Below are experts of layer 9 (counted from 0) of a mixture-of-experts language model. Rows are named router (the router's row for the expert), gate (a neuron's input weights, with its number), up (a neuron's input weights, with its number) and show model dimensions 0-63. Each number is 128 + 24 x the weight over its row's rms, rounded and kept within 0 to 255. Numbers have three digits each.
Before each expert's rows: "comes after" lists some tokens at least twice as common just before its tokens as in all text. This comes from a sample of Wikipedia text that the model never trained on. Tokens count by the router's weight.

# expert 7
comes after: " |", "|", ":", ";", " 1", " 3"
router:163142161094150111136098127083128125101073141122097095162173106126150142139110132200140120159121113133124113169098122130116164112137102146167105098120120139074173126137141141140119149132109127
gate0:143091111100120096163153142115101161133124144141124150083125123157154139144153155095171106102113114162137154129110111145145073103142134075142085109091121077103130138151113125164123104103092140
up0:107084135149136158143099109176114129123167125128152151150095138114160141089120139113097140141096140104159145145145105123087139109119123137143170149150143122077119144113126156134134126140118102
gate1:168095101128089149136129135077099157151124129113163138141162128119152085144165126155124132119130133121124129124105103093130146115117126131106156133135146145136126147142141136102143061083119083
up1:134103113150139093123120146103147131127133142126129080142123104144115158181091114123171168114145125142116122106128105124141154109134080173179100124125102118149134115201112141087133098140139104
gate2:118126160154120128109152136121150115080133130131120142130121133105162152124128087095109161142113086134174111094143123099130119153153130149162149104104122108105128102128091076080143153138151152
up2:102154076114116121126122125100144135128108138128102156106133142124128143123049122171093129148102123141126080142107153141133071168168063162101146147097128094106152124145102121117129136126115120
gate3:124124123112144123086097115110147130113139120123143108139131123153148123165092126148150166165097169151111122123135136095117158078116103079131140100142135133153110122103137159121092153134148155
up3:108141144101086115141159107133120108137152111094079156120177124140097078153119134123126147119126133133155129133113142126126127081130139141145160119154116150110133097138064074121124111084132096
gate4:103161089126134140124097090137127141119105158143105140139152123143099111118117124070128141113147112124092136164138100130078128132130150115132130130119121096105104185138169136097127129133077105
up4:121114103167138129125165168120084136138103146115144066088143124102138195125125146141111170143157110115101135158143147129138113125114132121184110119099143164089169126093127143114138135132158117
gate5:110141110120143115071112115129154108110130123107151126106182127134109137155134110095167117121145171133114115102102122138102061142076146089137153108154118156108101140184106105113101165140148106
up5:146102130114118133187174137121088133114140125122166141094136141134130117109143124086125131128153127117077103099080155147131131118144132093115183130124156148173124137172121113135144119109126142
gate6:143118132137092137128100104146128139129123106104075135097157144151101142113123136108138073096100117136151121125090092087154137136134098117163097135161160052108137122158162161133133147145080166
up6:125104107104162180134138132129123121129112124115108181138091119131148146116116098146115151084117109137142139125134126127146123116170140107102146095105139106095157128120114090123113128126112119
gate7:108148094167114105111091118156084135145115137140115143144181142178130126153110122144127106089121121126139091121099122132140154114124195103126117120122127144090138127152157193109151162118114173
up7:098122153127150128154095112128189121150112114129118119113097103135071118141166146114131169053125112098116150142164132135126128131108113118061130094126161155112132118121149113108140130159126125
gate8:136093152113149128174097122111151163095140097111107146150150123134072170119115146102137146132112101078099139098151175067109092176144150126119100130104101105083161109111121114133123118131129139
up8:127174128091108151134115119115124087199096158160138122135142152156135093206137106127137114122166125115105134132083128109127142150143123123124179082156151154113111151113149103115090120156104100
gate9:125141157121100178122090123066148150112129159105107192102139099119117099132132144121161101127165131139132127139128140181127126101163126134171070140127122099109133129108143084142108123121112147
up9:120070129135133104146111116135140142074174140113149107167139137138162160130141116111126109163115138116138100141108145148146107131119088124089122126084134121156119149135126099142148157155159108
gate10:128159137129140118115129123116135106104105129111138113186135132080114147140091089142136081125106146122118149157143128127148118120151137077152109127121117098135113137135145150135127121120087136
up10:111148124133160092119170132155176107118110146099137128119127181198143105130128121154165107098148124143135139126162104111118111146122112112160158122098122113144141144101175167127097106119078135
gate11:095184138123122072141115159100135111082169144124124153165145161109108122099150099154126140159113123159136128146140136106101129153110107096159095124112075123113079137179112086156119126113085164
up11:138127103141099110125106137132141095104127146177119131101110162123103094126143107172109118172139112132140111171112176114108182114126092142155140152112157130088080131123129153147118140129140165
gate12:150154121107135138135101152140141125151135128163105158129117143139124122134114152131114144125127119163100151112118147131107130120141138152145124119113153107061126140137123122160146133169149077
up12:151113134084112107087157119112136175157102140161109104110113128120129100129146153165139135171125104121140158153171081103127071118103143137119118104134114157098084123138191104119141183154074111
gate13:145164136105141149141114079148141142132136112134145150153110097154098149098083130123122169108104165133154111117095124173140134135133144101107135082079137160132125110119144120117103128115152158
up13:147148106159094149153173130141099098140129130159095171075175155126145092110143120115066151151106151138124120092119123110102107161100144110149088166107135095125133099115148142114126115177147143
gate14:171116164095146106142111117118136127120090157133150125104152147097147113090156137121170128149141112116140127128166103120143173152139119113157089141135148147138151132173103103149122079113146118
up14:138088101161152133105117135148122142120156148160102139141187153133146125104126108127142091127149129127141122142147107132143105116146146158081175111154136121147124145117169137151127134103101097
gate15:109114136141093120174085136109098156107135112111142129151146138149118145133141123125180158138125140128133175114109160102092137159077072164096100105167131118128098147110127104123141102101150133
up15:188112177117136163190154100144085146157097163110137118091099150148082164112087118164174105087105149127128133148090116135124117093102125143138175149131116121129108147098117151062133125139108111

# expert 6
comes after: "\n", " ", ")", "==", " =", " =="
router:119107109176112148125145168125118140095109133127096124121142096108144152086165091143144118102127114176143117134138136122115127131109148153094154128152120123137116150084112112160153134129165079
gate0:096157094061170089127155088126080115109139116114094186103152117096102152121121107127097161126079162116105140103184093083100086120113123125091172139110133109115166140130130088129141141101110154
up0:061163106117157162086102117179105155108132090148152144145102094059129135140129120129159168135123142119152158117134120167084151159157094136132163133124131109094146094101063098140121123151113121
gate1:112127113150169131128085159132127171142109175127129135119107081127168142078111102093145120135080127129125130126140094104131116136112107139078106132130121104127097133110173179139144097127172113
up1:119116124128127136161153122098123114129105104093143102153099135133126121133128139140099115132183124123113160170123148074158132142144105127113122112074154111157107126179166092149161083133098153
gate2:089139131126148146147118139111137062135124134166132133122139194168113133141113127129154067117153137118115109103129119100145143126088135145168099110176125088170126081167110131125136123152105152
up2:156154170139117118103142099124168135139128132135106169129110145116109097152098127146119155105109138124100136106131136135108127123197124110150121160075121122124104082126143122110109156101105123
gate3:140078110116125061147135137138121107149092154108174160111131121151172112142142112167141180181113094095131126125115127100139107155170164095155111155160151119121188124138151129140097109129122116
up3:130126116155137108135100133069114134125117102107152121164102083133114158126093099084117162104131118154123098171204091125067146107111114100089113127127084123098110115125132117123119102144134127
gate4:106153143094119164170113146130132116109123110083086183129132148113132144145110165136127118120078113156157139147116166112098072151133129117141146101161159113101125150128166170115119120092145124
up4:089136166088128140121151153103151108120098097175092133077128133144088110111107106140133155116102141140131123084143107124139163129124154148129115123133136134127118092147199156101105084141129121
gate5:120112162135109142127147137088111116132158123100154116133156113112148155153102128156128128148117133087161172162128122114116163107053146089084103141132152129102135139140143170101183140138116113
up5:143109100116155125137113166107138130113166130116123076140142130110094148118141153147089146150103130120153151116126113119146149089148142113107121133095132093066127140127161168150133109133124133
gate6:112132135143120121124142152116152146154104148130093163131098113076137158111127123120133132180120109144148150092155145079120125124154077149152096150136158137102131124120126157170140091153106124
up6:155134099152139147115123148117129133117093145144084112151138085085114153079128110158106106116097116113083114097189123157116130114138117147122109113116135133138115111102133130078089105066108134
gate7:148129127103136115128141105139120136119109106135108100144194127160123119080161170128095152151129113112140109131135127077112112121131122115181130128120091125176112125093182134112134125125147128
up7:098148158107113175124090132104127144138130157114112103055101116109096144106071154134160167104104126126108129153171097180099101130144093129140143134135097127171133125133166156140132152138141115
gate8:135118143107120147139109147106135143123137107121117159116139129122164085155128126122117132167104129171094187104115134141117146146152130132089124129115123117121135098138104124157141154099134139
up8:105157112115157092122157147137110111132189116142153156114122117135112137149142148163111154090128160109134119109146100078084104138093144149147089119147154115100134101153078159148112136154074091
gate9:116138087112107163145106123119133110121140131126170099153143100111117152129114163151132120107113098107135136129132128132088122146154098098140108146116160153119149145135147163101138129110117139
up9:121113155075137117112143130108106133151131108105204102160117103110103080101096132155135152121103111151088139123152107149145109118127137108119115139140146127105141162066109117104157138116118117
gate10:110110181115156161124117117126119129145139155108131115103128089099179106098085095136078114117092129108142125105101136086106087149071114106077138129180153135094131127106123145135147125151153103
up10:096127120152189116069098119126145143103116137111100127088153119098117135120149121160131150116134126146138123108163121153134142084110131141102099129191126148114085118140089084119131150144106129
gate11:135101106130163121070149132123089140068139140133136120099165106078108130143134107132169084099131089148135131102115123131129101156102140134097126179115124127119112133146123101086061132093068110
up11:146160110063148139142104108104181164143111111137112110177125118163113121115111151098152132112133131096133149143118164121109110124144147142098115089154096129128141147098119128075166137153131170
gate12:164109148146176132120118134153119143146112135119108164151134152096143121135145155126143121153124126176154133103124135102143160093169122147133132112143131116147093100125127118138123144117132170
up12:133143165097149174099144143116116185119139087155134120122127092129118139137137132105136154128128137093146126180171130118124131113147161125143125148161135125150145157109152102138117115113128139
gate13:149085122100159140136129151180136127143125117140100119144102134143133139157097125117145121147144103137166113132154114113125139097151137135118096103151140103148071127127124122133167131150124142
up13:137105133155134146132128142129083142125122129134139126158122159107131123164153149129133108129183164178137112110071120143126111161158138117157083125131092135116151132102135111158115140164160109
gate14:144146092117122140065120108114168206155103138116120146132144124185097124145103141136134110096105089105114174163147170154094115162133102134169112153111102143091150126114144112095130130124115114
up14:194115112143098141133160154118116126124154116125181145145100142081085133099132115127092093135114123112122179148075122090139149148130094153114117087099147116133119112151103081148085176105177100
gate15:149128122095127122114130130106115175176114140125097158123156118141142147127187148134140128111125108080182139122148122110152119146152130106101105119123127136093135077108119117166138166142164123
up15:122146136098059109137134108087112150144106139122118086151101154154098115103097122113094108126134064089074132134117099125152136103144144163137104114108131144106107151130097164125104140162136110

# expert 4
comes after: "\n", " |", " 1", " 0", " 2", " 4"
router:125121119097138116154114128172087155113152142113133157151151147138117173082126157075119143123104135122113122123137145142166109150120148130119154144171108128114112126145141081124135085146157108
gate0:162123086120170153115117160135125169146120156109094100124172147135147136109159124138132108124118096068160102126120082091165151148142172139137117123117132080117134127132137132128146098115156144
up0:094123142151160095106108115134097174102094152139084156117153110135116159120137134140141142166165148118144113156092119166120091127110178125100149101110125134119143127132167093116094131152120123
gate1:136154106121094129115127122117151146125142157119148170185125139131138116120170164078154121098070118112105213185093108140174111134123150125143171130147148085114107106101117145109090078123138152
up1:132190131083102121108102163144099150110156106165096111121126102101139140143078101170156197131145165141151125139102136138138127095133154154121158128110160101132128119191122132135152126167127160
gate2:150166146124165103132095153093106138106129117157122111118133164112067133133137106185107130128112134133101116086155140083100120139122128119131100101148115098138121110135100106103150136123125100
up2:133192131143117113159158064159117109151110109146127155117104130120148101128137132125138097114176123102115125136170093154134132128107104152156156131110090099135151146114126147161106129162106083
gate3:138193105116125116104117158125130153122128154109136118157136145117159134099101153120105126137096093120154154132143129117133130121129169155129122114172163097110133123081146135124096112112162118
up3:105106110154140062153145111138166124137186090136136152163127131073154128133126116139077113145144152136125160150129148133102150112156129081147183116155123114143129128144129105114139114115143120
gate4:106126100099159142143171114149106152135148085148137158136101122138136143151104142137114127176134112119128110152110076146111139141118104153101086133159123136133159115130141094161116117107150115
up4:145126117137104114150108158135154083142112148147108152118167135097137128162118106128124110166096141110111070087155104149094129096121152133091149097110072101123119100124116151097125146139123096
gate5:126134157136074118115115096132137143068103143112137147184136140185129163109113060147092102132075150116113120153114112104108173125106114126138132138179147102089109103173141139124101110091134143
up5:129144137126118174152116137169150103127133133065119166140110152124135122126105094100155125141127091128112140158134166118152137098133136104142111152111106131082095139142106124106160087149155123
gate6:154128095109139147132084103119121134162119151067136172096150148152131137159127144120157144120132161086134147157122109095074109142149150108135168091096112139111121111120094135074145113150125129
up6:092144110144133122123106127128136146112118104110126135137098136121097156105116126118157143158160131126130125121098155109127147138118099131121145091122114148104106110137121132107140099135153163
gate7:132084139112162122126140116124167151097136113073083144084127103152128147130072083099125164136107091167135132157161100141097134094098113086134122167106098113109106112103168087097157141114164148
up7:123150184097157115101106131151159117155098130139108115092144149120091167086166136156146088113132091117112160174115122181146144088125098122152105120182137099149156148146131090145092120088151116
gate8:126117121126148141110107140167139115139051112144155116122149139150092108120111120117131144117146093097150109136112130112181162148145161101126140103162144185087129148164141129079131147123144117
up8:156117087129145078148145081096139123095088136152141110152111149147118140127113146144151113083120154134122159114127109135125129130144151144157134139115128113052117157113125122150191064090097136
gate9:143135091159150135151180126141145112119143127113110099120144139132148125198172116119142145146162127117118144109115144158094142133131156102154134098141125148155118135116150082114126116124148121
up9:136100159127130104093119092151129171119169135163134158163087146138083145153135139131132135139115118154197135127134140144135093112127092119149137144143137168135128134127094138142106137158093080
gate10:126192108137138130150130115174111107102172159151144110124193106172092136110117135116129125116140098124136148125138136134132083175114127119128121160165107101113118096152142133139121111141154188
up10:177098123167158165141102148139117114128119133111136162162126127130117111151146135144129110116105133123101132128095197098136125169124048085119120147139102138161152107137145155114167140118112143
gate11:117130134121124138127095183079148161114127151126138135116155099119097107124159145142121090147140152106108168146095110141113145123091160123116135161141121081124145148080091086118107136111117087
up11:093147136136132112111075118102151165126107163087079122145108115127113101132161115142101157095180126111163143112137116134097196075111116130143145128113111082100112142139143111155120127115140099
gate12:113108109134144126120128119153127124078088144145155143097127130127147120156143184129111155112139151137074128101128116065133116164097088110116124120113163130122170130120151152123123120103120098
up12:150117098102140128112127137090143110086108125136109133120120082152121160108131143136134105127171131157152089111090076125146096126109149097120139141125116157154126114093135126119110122123148124
gate13:136120160133121135097111119133133150140122118148112116144122063103077125114115105110113124130099162089098110098128140108104169134137154136084136154133173106103129119075147124170106110096156126
up13:093130108136161121174114123139085156172145102095104095109096101166115108109110103142160132125102112099134135134139131129138143143135139118151137138100129078110128142146115144092137082148138127
gate14:117148148118117168128122136145131154077126096120131161153147073185165114146124105112144168129124130136133130098157143113148144161137134149074112130119134117138153143161139156177126128124144127
up14:133133131157135153150174147124133117156121158141157152130124087145099157147115152126102091105115138094117183155127107162118135125125149131155075138111129127130160108166124117070103105122108142
gate15:125124157126139126161126095139103158158146107144106129131168095158118159125121098122166087106125124119118128135113141100115117131113115113136156159133114126164156170113117151110159103098151152
up15:128090113036131159136099114108104097110106098143125092153125114138143172088085103109119132116168101124143142181132120159130118154134093130133127121146128121148094158132135080129145064133102115